python train.py --vocab_size=4096 --init_std_qkv=0.0237 --init_std_o=0.0 --lr=0.00219 --schedule="wsd" --doc_mask=true
Below are experts of layer 3 (counted from 0) of a mixture-of-experts language model. Rows are named router (the router's row for the expert), down (a neuron's output weights, with its number) and show model dimensions 0-255. Each number is 128 + 24 x the weight over its row's rms, rounded and kept within 0 to 255. Numbers have three digits each.
After each expert's rows: a language model's description of what the expert responds to. This comes from a sample of Wikipedia text that the model never trained on.

# expert 15
router:089144114151123131134105110139156132118131075151121092106169083133120112095140127122192131136127100106108111155171053138164166135133159125121118114157096119121141126121133136076119146131138136123133121104111152077136101101174111150113084117094122128107150167121150138119121130149159185151135102115097108145171102135118146117110153080084108108122109093137122106083121120150126114159115107109137135094135161118089102122109157124131161167103105097109115142150105167153139127091125124126130169125104120190134110140152139102106084140105126132170137153131112130105137103122189133101131145163117113138147150132173097121126144123136124133153119120139141116083100141110111129123163123135133111141117184079124143142138137192162132108117124131141148098083153131098115086117091132
down3:135141097132055113147169131094154122114142100117138140112092151169137147109142122124138132122113127108123077131126161156111098172148104167157110143208099083111089128144133120088134113115133148129145133131107145122123099136124097152079122111094121130098142135133126110133160156093101165150096117128105134117086131138116119143136120124160091144161164159154111116125184103143122137145136125103124094148133125097130118161116095129103117131090092137142138157149102106119112105159078169154180136121150109118149119100172139124144100156108153135112122149149109166164107162125149176104126157158146114100131131078107114154160125123107107132122150107150139119101110130134153124175154145097093116152123143152142107112119077109169119130115142161115105143153102074153105157168099108
down4:111155137120106113156133140120146135130137111157076124106139142151149075143137125129116124102094120138142179151088176162136137107097153173109133141121131132138121123149111149165171102109096134133104125172144138124156108136118124131144131091115118149193134160131124132166153166122149121121140180125144113076122109175105132127124093117136120133138126092159122095168095124130107142092135174108122104099121119087173145153116134118135166112079127113135120176137136132130111129154085144126126113149188156137170099174124102173097116095136135108120129127152102133153140087138118175076110164105133086161110142138110141099162113141096135102147099093146121115115144168110115139143133144154094148124135162121137103112114137141105137087156132131144174112161076179128098136140104123
down5:125134146132145116106120073156117113164064118137157115121117101113152124148142166115091125118131092115120134081130115114131120114150181107130136153110154162165132158109122107065134162134164100097110086122121116120139146129119164144168174142161114148100133123117146128140168146157140144125077122128149136145114116083106129125156153088091161112171145111145087150135124136132136104138101135163094113166115129134129154126140151146114112145096158154152145135103124107126127168134178085124116108111142113159146122128128083152125138107151180169132162119111129145129152102094158169094154146114120135106098148181153118155178134116122113076111116159144167120156116161121139118137108141147150094134113079147137139088124119092121111122140088096122166136133152176155139090120103113
down6:099160147179119079126092126188107147132149140105113126138119099084098092147124120156152097120137146104094145109130113091074123067179163176130091135146096122144122136172131120113135107120163111131162146120132131136139162137111136092136105151166103110137124121120117104105094116166130134154112124137142152149116126125120139164102132102120123104129128127129137101118101124168153107107162098092104136130094122170107126132138122159105138133138131139114139145120165161095142123116116113097138104118111137078164156132141124112129107120125106122132128136130126089136148099151185144082108153122095151122111111135164121089080121144162135084111113161057151121071131127132130203148130140095107123121154090094149112099129083147111163153082147118137143135139101151136132116122159105
down7:101134174098132137122111106134088130111122155150092057112138142108157147112145106101096114129147156151165129131125102158122183127159152124158142093129144114126114180161147108158121103132113095136178159171141099142112113134122138092157093134140116122160133129123096116140104125133102158114159099120099155118153142107139124130083132098129148086132092119126145120137140123102140144119085156136158137150126162132091160099082148136112115082110109103129158163097103147110107051137103148101103124155119142167084099144155108147106098131094148098126156139138141112107144090118132104146095120112120113139177134126166137096152144092088110143111115131122145148138165143123111153124105164155167174122114120113138093100157138133163125103071119139119122112068109150126108137133137146
down8:168139096117112100148164142111083129114135112088125108113156127119172133087105164140168115133146126126157136116128141135145105156141121175118130157146135135091142145120120161106159121149153148122162158144143129147136123136161103113143191130173123126144134141126095137121171111160132128139130097094126146100156129152121155116136146165153143158105137181110088095136127132082121147104134104078178138153143105107128146113169141126136130124134147156154117171114107092180104098115158147144139080122163180127095113167139159156116099171122145188125112160108094123165136154150110132157115116088088145096100126106142137140134131146155132129158122193155128149110101161171102118148081144102132127116112104172117104113111085096131109113136113130114126135134120117144148090091119122
Description: Name-ending syllables

# expert 5
router:084172107150139141105116131122105126118111133137128094120155102130099114127137090094154163133138095116100097146149097110124111122144127124098142132147141116119157126114100146137151129133163196127116141105152125073171117112140116117123098109112133144100145174119150133117120119155177145162120124145109139105168096133157138094151113084119123129151107094122136127083120155152122093157138100104123104071165179131089101150145132095101149169116091103086129120161089165171134114097113109095123177111112094164129119144154145108088095141156144157146137152142133123147153084113178117097099144167100103131130140162146106135113139097121101145140124111146100114101108160144130144161170135159164104169133173128125113166118137151139126141109168165142112110113143121128096119119084150
down3:092180091147176144140137177117157159130125104112124145118137088089163143190154146119156127102147146123122141139107119127125167131152141174125083149105164135145131121143108177122145151109134165150161111112148112147144123144137112145053126137136164111117133129149161205066062170139143151127110138110096132099144143104134123165126078072156145114098107091133109124113119151092143115149094133135115150155104123171135088095167127146150118142125150147122083109130117135118139147098106155130140113127104154116154146116182118080135129138117114122102105141100117139116118119109130147079119119121135111156102131151180117169107158156134105140148110165124165100132126088116127102152124127123162148152110122101140155107102151132152106120114123159121127123123150132116124149110128124
down4:124125119113123132136160129099067138158123181119109137124158138130120107143142126130190144094162141120120104116173118119108139157123113151156146122117179145158142160134106070122086126176088132105132157107141120170124143108127110113130105126147158104166140115125121128157157124099119156135116128114097085137138139109162135131120148103130164127185084099165105132132131138123119137157154116161133098178166133097147130093102107107148162133106116105090089116122148107064140131128148149142151100144130130100145143124148114097153115074153109158125139149157145130151109189093144137134137131149104175094152120147149154087137114143113129116132127167129161140121119149073104133123154155156119104156154160114164140119141131110120112141099134162199126137086162156131124144111089130
down5:103103092113124116135176091129149166144135144075113127115101093104134145151127116159153116099140176158152149160102101121148110135158128118120091163140168122087135142131147191194125121152114150192117125132131102152130142151142144140145092165193118128128155137151096177130127114112140144117133150146140149089148193165116145119108110159143096105104120111140131141112142159108145110100138140174192139099156130130138107132162153133102110116144139124150178145093153103095129114122116140080144156118112123110092147102098146161129121100121109133129119102121105125145109126139145117114157122111134081160098073074151137114109162143087102127107121095157120134168151109146131141138143133128140127112113135104131084146125115151129114106153133147119151144076107157151121158124113143
down6:114101153116125088135124113119099086161130145096107124118095141115152134179156162115119129135165113142100155144127095107148112092135082137176117117119084142140137099126132135136121133168140132156131102141135126151148125124158057115133123073094183090141073133111154132068136121104145108121158182112145149135143079129148129126117149151144091080105132140100148166153132132149149125113113109101145104140149139131163119141121149134108154120144159145139120137094131164116157090156126136140104161138178113126126082130115107117134142102144106109066131148079131131133113127159124143106121111161134093144140155107150122097066083155148143110095119141113128123132125149066108101154116147113063122117145116155124127148097126108118101108140114129143118142131095125078140172139155147
down7:079119098168115145094110152157118159135110110158098127176143097129143143150127109126136137088120113113092085136103111145126162114127115125133135101182151086154119109108133156125102090070076084087102169161141126125120114101137147173152180146144135129121114161113127168098153121102121093161124125176103104173139123104171133107138152109106149107126113108123124151173113136145120127148147122123160101123130130121110143154152139132131143120151102142148145112094120160136167167092120114129126174131105105118105122133117111136133150102150125093107129127110120101097081135111131147149137161141130153106103100118182098109100063099122128132149098142145105152159089137112111135138133078139107098104070145150111118168170128114138105132118139109125132159160115166150119148098170141
down8:139159122149133080155120133135122130134138146130160128150116146142150093087146128135119131104133100106140118139110123173125125123142101098113152179111144137141122151118137125157107098123075089145129140114159125139126120125100094101164109170124141122123150115125136136090122141125171136141124122100120164117121146116180134117126132123130123115120126104117133086082125131155137130142137128132086160118124135080121091149083105140078161162127164124168112104089142068136116120174115181129086132109120177128105120131103136136126084120131157130104154168158151132092122179137105082142144125121117156081138115092122082125114152137131098105110116153124171187179164133143101119141110172142112143166152087139142153116097119115152122123066115120116147135126157068150068114115120100
Description: Infobox field labels

# expert 11
router:100170094155157140140110119130176093084124113144142096087155059152144135095124112096175116156127102097092084139169096154128137107131119091104119117163097114117140116097128161127104157142156165125107145118140139107145096136159111145113114092110107129128151150146141125105096139137123147124130124133127087139146122162154134118127131046100141094119116116126123149108117122153115122180139115134140111106132160136102085128129130113095149143138097116099099130164082184177157110084145102123099160117114075183134119133157161133090102149146135129160128130154138148127148094088178160115111132157130122147127144155161097123135132131141147129142095132120125120090109151132125133139144132127143127144122172112117114161121162125138127143126130168122142098130140124085140090087064134
down1:154123101139134107097145121099119150129109138111155108111129136117119123118070163148130106107155125106101139075117127101132114154113137102113173140163114131148130165103106110111147136170132177124129113153122106144149142160101171101071081154103088175132157119096127107131108110132096102144145147125116131097149091140086139074084101095062128131101132155093112137103126105153123146090091116103138155116119149115181155158122142117105121117153143140136123131132126121131088129087088141093100121086139150145066075134180120117114145135108139076079097130119139128112127122068156151130150119121117096128131136144139113128124102111148123112140138133136130157153137139154092135118060160129104174117100115143132109127103123135156154127123156116116144120119106101145106083140108127
down2:088086119126176103138125098107141122175146145134128117120122139137158131140154110111122120140174129109105158148098109110091150119147136154141148176151121101119183111186131145085169100125144149120098133141078169133100107125108092161121080105160131146142145175123119099097124163109166131120085161174138101120120111133086104156127146139139105129125128161102117100123144093089125101122158101109123089146166134178131086154139124154142144151168108118119120156133124112142132147150153148154096127146112113102114121135131120112148108114157090183123121108118108133123184115140105109107127136132132096146140128138110119141118173137157142135109049100145076134121112136088121111147128123120155166152151140076094145125094134123140109157179089136099131128163111138147150130123120123
down3:121123136120115159126121149126111102153126089143105158120100123114123116145169095131119111090129123159132126131117171174100114142115116125119135132141107124132152115126133133136166132168116106132104125099181142118103097140102088087107100109050115123135089142131121099114130146142080079108115158136126105098105152080095122169155068084096138116080099109143095154155144103149115145115159123110152098147129151090121106118109145112118131129128121145086163146166129160164145147111146146143174122103160095139136139132099117129123141113172132121128171130141150136125117132145129115174102120115126089099186114066120124071094095135111107160133134118116171158132125110155097118152115125176140144134122142118083101096148107095152111172123108117133132132134098140097165098120163109
down4:113102099141130128106135154177116153120100101123130120090142109133150121171153108082135117142143136158116133170133147152115086116187147151175106092162129146114137172134143159143140133125107093133139114112132147091100115139088137111085121112118117140157106108181118137169142098142119095145096126147161171106120127116128131106098118148072139139139172088111116133111075134135133141146148129113119156148129131112136165117123132127110112104123089144150143116147145124133108126175081113159099058132086142118126161152128110123082107093097160119115150154168136165136180136098142167127139138117111123131184144109165105124167135105113112071137121152116112142110163116118143146170096147123133174139134197117174141116112118124150102148114139128119102137091129112152164129128135121
down5:091157156072145123110170089123115153129092173118155132178137112142136129111116142126149170112150124107107116100123101067105179120151179107140133118123126133166150157100150093148161098168109172067142134141180148111119120159137159095166113130151118104154143081145130169102152090102150151155098088118142164134128136168089140135084157140097127106135102151091169132111102164126123110117115118160156084136111157148120140096133146123110131141087124142102122127132112119149137137130154157151110127126120086103094139094143137097114092164153179154107157135138128115125167111115119103105138141115125137085120132125115114116139130141136099107090143144136138145101106140192153136131106105144111139127155118148106129123113093165111162140123144138149127147097133160113113091117157131
down6:175095116107103137122083163118137092124128123105114117130103135176130117093132166167176141154108148139125162089134154102137150117130101133106096156149108112142147136132066120120094081162122160133151115140138129134151126095175144133124132118099107124136093127123099135145145127098128157135175134138158094091134085184103158074181096158105153118118122136097113160136133109134137088142125129106081141138169119109091152172126145093134147134130137102100101119112168115137073150083120132109135126160184107144177102115186140104137122132114116138139162122158135122133111160118149141135089143103133127088092125096120165127138112104131163091116129133137138124114110133145086139086143136125135138118140119193113123139126144094156114144173109123093137125148120091146147137119142134
Description: Digits in years and dates

# expert 1
router:090165092173146145126096125156119116131130089164148103099147091128106110105127092102182123136143129104072097131161124135138121083143143114108119135156132117154113100085127118104132170132129167108112128118122151075139112124162088151092096107126126134082141143137140140120089135134146147136149137132128132161168143134156187117113110080087123116126092120150096137067147167131103131153128115113122123092134166123101097104130134094143137164092112090106136130148105170158130140121122132127136158152124066192138115147151170139101131124118143169131143143153129119129127094119193126107100171162124122147126139130187113109121133107119109114116123152166105146130095161135129122115165137137132134126127144091158128150145129136137128164096144157144126105091128119112088103125072129
down3:109086119123132098127146098102112132096135140137164128091111101089095149140097166158138115133180144156097133139094138130120152168128115101151119130132149155140097125096152135087127109135105152110080122108086124066116139133155117125107184099105118104141116153111140148133124118118155166094134147139150142096136133122119147083099183136125078177133141143098131117144096159124153123202140173129168144064130105121162130139080136103137144108138149087117121119136152126109120145123093114148119140172150100142146121109160143164166119141134130123100125137156148155106106118138138176094136110143111115076142098160106139106098148162145113161152122131131127132131152081138099102076152102134088114125141113092114135150113145122133131146135115166109139123131080163126090129157134146
down4:127098146135140119126142126114120127139117148147123121160134140126118154124108135122104107126121137130113145138136116092129109120140133134118133129136160118136149121096119119108115115116137155121137141112145110109145136126116164123111122121122108113158125093135119124127134122122134125130255163141142150116108132132108129106140112000154147117114133107150106128119115106118137142078120112096118123138114117126148117117141114127125149160130133122152103125137139131137129126132135150137112123126127125118117121126126146148130145136133141144117118141127128134113126109116171113129146120113130122114115130130140108092137139139106176138127135148138126146141131110115101144113095140115126136126120109135133128122143119130110172142143121112128122125155137111134134125100122144
down5:198133132128097103100129102108137122111138121140143159161118116109109169106114120110153123131104160131117115102114107144154171143145123139139126148113157094119132139084109116137120125155139154140178116136113137142110174140162105164120115097158162149082132109142123170164119135131128152086134141149118160114085111126105144153143168168124158097124132161083140164110153162144137100103156140091122153123160136119107141105155092131115088196105149097097159158111138087134135115134116083132122138130121161176132169121135133122150113143141122117101098114096139111123131106153147155134146118117122123113188131109088116139140122135096120153155144104099113104077147150145157125137094157078097090177142157090110115126103180085102123124107131094109128089117122141147150160117170147
down6:119102139144113102130143176099156133138142151126131116183099091090100145135111112105136125075149164115168120103107151149087132096140145137142099138098106119120110130132067123142140178128089125088167135165138141153129084139134135128147108157123158108131140117095104157143125146153145098134123165166099100092113127093106130166146126137117088169140130102157140113159120123114116143157126148137116109128152171118085116124126116143141131109102160124126104089153106120158122172140151126120090082104142115088123127141115090170082140110126146110079128130120138139111117170132110166139136140173151106108148135173090114103151121159144080118152106153140087140113130153150095107162108097151111147160135122112160113109128118149092107105112140123161130169164173126114195141126146141
down7:109111186111121150139129146139131127130175126122088158137117161129087053104133117133117099104131113113088107161113176145085093123139114088099125125093151155148186138158131113146112152159098120129147129100134107130139170131172111141116119158128159106134121103135091128109139148097150105127121115104117153091119131151118113123162102154103132095122132157111166113205138143107108139115151103115117165144108121108092138120142124108101121122182108177133128125141136092132115120105137153103126156118154095119076105098124149120137111142115138137112145123119200133114118128143118121113131163117110130135138162090134121111154155084136119092108102097149156147146099100120125164078141152082088127144108121130120131135154110155123156126161083156088097080109146128127125148119172084
down8:068129142130164182108120071118135137110146180167084156136173122141089103106157132125101161118154115174155142150129144111127148112157125149103091088157131169172070131142114110110151137144108107130136115145116130164086144118114143154098161113087136125119127137159153133106143112134124128127111096097143147144106149137132134094167143164067123152126106164105130114098100129137110186139118123129140129064136170150130096119130135131088154111128156128082123136103135121114151160088141158162141143150149133103126135133074159126099123124132132113174093125103130104111135114132105127102099125146108136095077105139111131124134106101133109108125128070124152119152103096125149093098134119118126131139141160164114143140139150188145132088122141100136148120168133125128141122182144125
Description: Word-medial fragments and zeros

# expert 4
router:105156114155117134108096093160130111095096092157127133110158085149104111130111102129157141127173100111074088095168093132141121093118149113123124118169101113130124121095100137125142152096138149112117138113121138088127109112154116140120111100126147145087143179158137136119120135151169137156153104121140104122162115153138163105132142090090128132126107150130102130099145142148119098156110112102120139094152154118081112127145124105150154172131109102109144115154071196153137135105129099097121161110103099197134147147177129135114095146157141150173151150167131120115190090111156123113127165151117107136151119116161124139120136116138157145136091121120108120107086162126122128161167124108139118151105201130154124137123120161152133138117120172141108104127110135105129077114096131
down3:087132137115134104126121138110092122138127139149127114148119159120133119141145132080103103131147171138154138158096099115113155144160122168127150107121132095173140108125139069167158062138128137075140110155080150106115152081143131136134138115145113126097132149155123116133082146107123152144149122127139076136148135166083092086149156161137129078150138129136131177137107107082154116113080095129128182157172093121159136109153134113124115127164125139152156133130172093151118157108113123120107107145096142125143135088154119116145109134137130094104141121121065130140097110113093131127143161140154160145100133125136101146116087157101113112060118097102113118109142159157107134119083118097120121110140128086102103134157121136157121137172121128152104151137117158106094097154126141
down4:191105199139160136147123134121159147119146101134115110155138107105142135095114121166117120121166142133103167141139158147143178112149121141124125125144171121108133178112142144089114149097186139089124147107142142166155118174129129111172146154159140121125151146142107100125124138097114092102184110137150149119149180160129117118119121158137136138112149159137079114152110083143094161132153134157115112128165130140127166150157136133145103107154128154125127112157127117084131124119143097179141148166117108103174119111128146163145149137108114173153158116135154153155155126124134131124180108124117154137146155139146145113171142113149116112147116102141141070141102134149127091119090153132135109118131111115127156115151104137139099084130141074094145110152155142125194096127154159
down5:096131130115142147157137135125117165132121127126079122118091111115156122147149133186101123138116104138116132122162106101118081112133153137149110133158133133093172152101087097150127151121175109139123124146127123147143092139134134107173124136155174163105126133133151122166112140102138142123151068103096151155111102126112117157130137130126115119107112152096125095112130132117145150105154154163112167085136122095114136171146113159115137114135179133134144099128160126142109147171148157113130110161097145117149139176141123079155146126154124150136146086114109135117129115150101080187100155112116130147104129129137208148111138111127138146092138108145142138105082150119162147141178084089078136132091151127141162156122116116152154098110137175101173097163145142154096129134125088
down6:110129092120116140142115140142063147153116151132133100102133145138171105113097153135147049150106136135103164091147128109129128128126097115144122127153144106128118112134128147144150129109103148126106152121130089187111111145126105105142094172106143092145133157139128171127142123133104173112107134126157134112177131150148094133152130102131109091112116139160129137156167139130108124135094160119115119132120085141153134136122142104101118149157104098148130101157151155143114148141157128103117130106100118135165166175164055099109123138097148148113139147128126072079172093069142116127120159129138118152137160139151131124124112111149138144106148124105121144096124078081144089140104140125185129142103136134106090081138094114158121077086147154123165107160138112136114160135131089
down7:131101116148127126109107142157117159148146148132091136140127123123141107128138135148159138123147129098097114131156131170130144095145112088188159136131140072155113108112174146153127112112119127145132074114110118116117140089125129066155136121116097129147107096119099119123156119110104133154175154144137114079119144140100127092128160042170114147151142139101141134148137161150137126089099147120097140057122131144155121177121110145164170100136131160142111095138112151155156119150132153132131134127128119125119133071098170076139121092121143072135119088140106152073155107119137140141113116135106130139140088104152147120173169136085099136117138157101134172109104118136096157156122163116098159092110129136137125146179139122128110117107114121169132145138107121111119126161110130
down8:172114083114147121119127136150100070122139139138132134149098130120167137116153103124108121154140105196108169104107086147165132106186128170142142130143124136184110130120123127145080174134111129118121150107131124156178121098149141158110125072121146096140176139153137111148170150135129141103139121141139128126123093132151118105127139155142149116131086149129131057108118169154112145129167165158104103126125144169151135131172098126123153084135111061116136145119171146140108150113145128098116134100103106116113146156133141141105106153107133108178110123103161120109151119087157140147114127142133137081140146142127153086122101115106127149120192138133175133123125119113122089114103126171150151088130151161091147133119103151104153138138121098127128084141159145150142123121137160
Description: Prepositions of place and origin

# expert 6
router:092152109134115132105098141131132138110139102168135093093162090155118109090147111094187147122118107096067089127153074135154131117163105103124085139130124125121134133075103146120108146141142158120109123130129145090125136129165090145128102101117124148117126128151142145109119126151133155153119130127128123138164127131131135092133123076099111115139105106134103119079114134124107134169143096109143112082157163125106114137145171119105150184125143098100118136139078172139116127128119114120132188115111095188137086148168160142100086117103160150141126128138134139141131089111153119109134151155095127156107149178149090124126148128131123165137116133141116121094103141128122101133167135160147120128087187073125111162149137140160123132121153167133152094123186115107133092102103132
down0:171121143113121122159081120115146115136137138155150107156152143138157160144091108138165108130110104128098110124094130152138089131170124165136138168111101159117117135165132129103114148148159115134084146125104154155125115133108117094133123127137124123071120154146148179138135114129128106103095160160140171117094097094103120123141133162149122110157139127108149113169096159158144077142120111163106150133145153090091145147120165146113105159113126135140134135115126121128197128140142156150120149123142125120124159147118168142170073099129137137095137171108151153137124146140134127101136133166112121171141108094101145147144178107131143156160167117155159158117069127142118116133164115126112061147120175138083163139161143076112126130171102162121109165152103106156111134116141112
down1:153112146134137075151162109097142123159147131113125132097142145146151097130075132141136166116183124136139143123127128081128153127167119128115097124125151119112124125091072120176134119148116168179132111102140120118112125131147147094144153098149167117169174115134123110132131160149144139153141116148130168136140089146128114164119121149123074138067145105084116118121110122141100119089114138128128174089113142108121096198139100162161158140133145137052132145113118131109129141130128164122120111125131162107096149173137114128132106115084125154129143139115113152146141135074142148133112132127138078150089154087099136140103158129130160171143105134119147095135094137153079136125148121086188101088137116103112144137124129120152112157119160153150121125124111142115132102080132151
down2:142151130133152134072131158161108114133129140128178154150111094104070141150111125101135083123158102127128120122097160104153137137095130094117135128130172112110148132119132136168116144074136136101095117120147142066142080084171137121079129111164139136140152150112100116157152124156147117151144125129127096146128117139143173170172116061110085131147107148152149121142115131135128146133149115155152121121138112128129136152161108120179125116113121105144123132170100065138138147151156109115114131129109138175119117169161158139147113135183169100129157116123099111147140149119142105120170143157134159100121157119149125120125155115163111152150087105155137146123116170118125144129121111091148120143109162101143186119093147135138098100164143179139173152145136089150114118114138157
down3:161098145120131127125125127091095105136149140101107123065093122153160121115101075137100145142157101153124122132126145160066158112105164088162083163137117145102142133077124157129121113134139111150090128103130149132121161179122158107132111122122136098094129129164127196144124153096131149152127119098153111098165129128112116131137116099131160116124119159123158123147107096149111141082119163120124146149130155136121088102143123129130137137119146101102093126154174121103099152091109117137147113121179166139117092167109129124090137151145154122121101129147148154111124126147124087159130115175127073139171127179131176177130122121156105140123138123141099144122146164130096090120145120111135119146137162096134152130112167116084091098132092140116146125109106156182101136128120097
down4:141146095123167081115091116176123137130117144126114079112174147119125158113151092134106132141144136110111071107116136124127123111116116152122128130149147139144113120153155126147121096100081120117144109146108119126136106134099099131115152097100117135145116097095114135132146122104106143055100151132105110093156118135123141090135133135146131104127144138148130139177142132115159112137147086078126151131141160137104150124130115161085108131124123142133127130104130136096158105172095153112100157121115108133099120141164111107148138161157125073123178114155146113129098173109108154169101132080124118074153078127141131162176117120134078077116106119115176104070162126141110165134107102132074157137133134140101149163135080160113115148125095132123166145150139099144081113144155145
down5:093130140124161112124144111109146121137153101093100171115135131107145171160141155137172109120153117134147107156114095143142104140096077135128124138144101116142141115124104091157147076114089099152144097143141121128122102120131132115143098100107132099108140099093170131130090095160169109125148116157105145124136126174090095128108110140122103099143094065143155129138125161142093155146125133169138138092128151154094162139163091098145121098141130184123121173114117147139149127138112093150118122145146153145154172162149139106094144129161149124162127129161126119135109114141140134158112102139154154139164109121131089108150081138110157178128133096174130161093139134127091144123083121156098153166119121152108129087102204120120104160147117136116116166135146105121135143103090149
Description: Headings and scholarly word pieces

# expert 9
router:107155107139161129125116131141142138124155119176139092085163061141121110116133103096168132161138116118087089139167079152158158122144135095113115132150111124132107109083127119130160191165158152125142130119118148091145121129165112131116109113122144130092148161134153151139126131135171165128107099115117107179167109138140151124125111100089117146125098113127099144084139123158102097159136124115144101070132169152087090131122147101111145159116133125099114142141102167189137103096141106116121152115112103185127122150158139115111099133122121163155144133163131133117162100105174134106109144156122137138158140123173110132144117130126116153149111121148139125064110134120140122128160128151122118143127191101124145163134132163168118143129163168125142110094142139086110086111096136
down3:124120111105134114157108144150133127128146130151111119123115110139123095134169123107116109111128144158115161122113116174097140129137152129109135141139125138133091117172090116132140141100124097147168086090120113109162176130156090114134141137159118118113134145130123151128088121134158098181203095126113107131182141150085102107130126092121129163078140134085099141123102132068105119179118130149141097127142173174090108104114128117152108134108120171115107116122108138120157155126141095079136149133167140146167085162120099113110106103151124108133137125146127092105077167131118150127160071152151127098077128072125121182186124158138117116140124152140133124127137120103145123151073131158169126120162166136127114131138120117130102161134122100152118124108131125125120142101151163
down4:160098132152101159120124138112151140104125139116116097144127161141184127135129180132121094131115125151152144065143168122163130154163151074141128155116167102110109178126135105130121113116127152133140150135137148120145124144133139145179099136118129110118170117093109158150184105147122146080042143076100111103157119084126084125147148152147108128139113144126140110142095120129116118161149142127137101150132134099120125079126124134131095132126169102166100121130159133113133102092110133151156117125125186127104089171140126116108105108097104107140150116151087143117120111125168141116094135142089138157146131108119164142069148124104128160156169125126119133133132120087134095141132143138114152136102117158147114147137136114101155066110109122126100075130131143167133145138070119
down5:100149140113138105149125131121100114131117167156133109118124128106090091110141117142132166108143127116139095151105153066126123106082145122136153145135096125153118139160152050124112142176119107087116124139143138121122111131111138143193140139177116144106173141122117072087079182102086111153100150132157162131089151109103146141098132145118119113136115139101150155107151155121138158098116111156125138163131168115092134093149111156158140154159083144123136133103131133096128115135116154101083098143127115119123122089124120158116088103090161132131177153142162129102133145139108134188089088112135147145116144126162125095105167109184097133147160182119123118133125131118133129119114105157148130143134096153120131116142096110114104104102143101134117103081130119110160162132146135
down6:151130112128127138143123146157160126167128137123110101091136126106110120099144153160095124155143148147081103166141138135108097137114115113163121099150134161073175104116113143152096114111138178108123120120191136141145133113125107150102137108100126156143106113125105140128133114166153141157193149139164121125089095095128126128132124145087119131164130104075115102143120113130177092102138109124141157104153114100141094115157122151106128188137133101141175105138113158112121077095166122122157124117095145109122117131156122108116181130078151148132155129119131141133161203151167138152100146148118107114137092105120090138100130109118124152114083161152144125152130123103138121119124121178131099069142157117135070150162152130124138142110127134115094136105176097143142112140108130
down7:138115132161170137149135114147141084149132152139090114107126142114120105145155123108098112105123118085139157145102149104120118129099162169101107163151079151130118151149112138119129113135110062133109149129106133131107120107116142131112108125115113198127135146177161090140136113119186097092143138119138174109116107090136137118123131113130115115156151135095138085105138144133149140108111087066103153101099092134121125180124135131149120115158126127135123122096113137130102148118104092104106158146125146155167119129152126144165078111158151115095092140154136096113133116113130121174158159125114066136138153115138126164142144135156117105111104165102121146127129141127084124097120094112155166098147103127120132110149094065168119151139139069058119153117133126158118134088145114
down8:125082139094122157153102115127120143100125119159099162133165129124147146156165131138137116179131127151105143132093128142160105112141139134123125143105135108133177151152137118126142110105176109118155099134128112112107108143109117142177097127152146125099172156136136162183118115156158100105133131132131128131157164168129158142130161211135158110121140154130122105109151107142142159095114111145154164141113133174139175123120140091130098166119118155116187153121134128096168131106130089128152119140120109181100163137074135094166099140134132147141102123118166115136168099141099160106140130149144106110130144152151102137082099114105142112114139145104133149114144101082108173146150114089153102129115095087163123131152127101158152150133158136116144105096125072122149152092141096
Description: List and table delimiters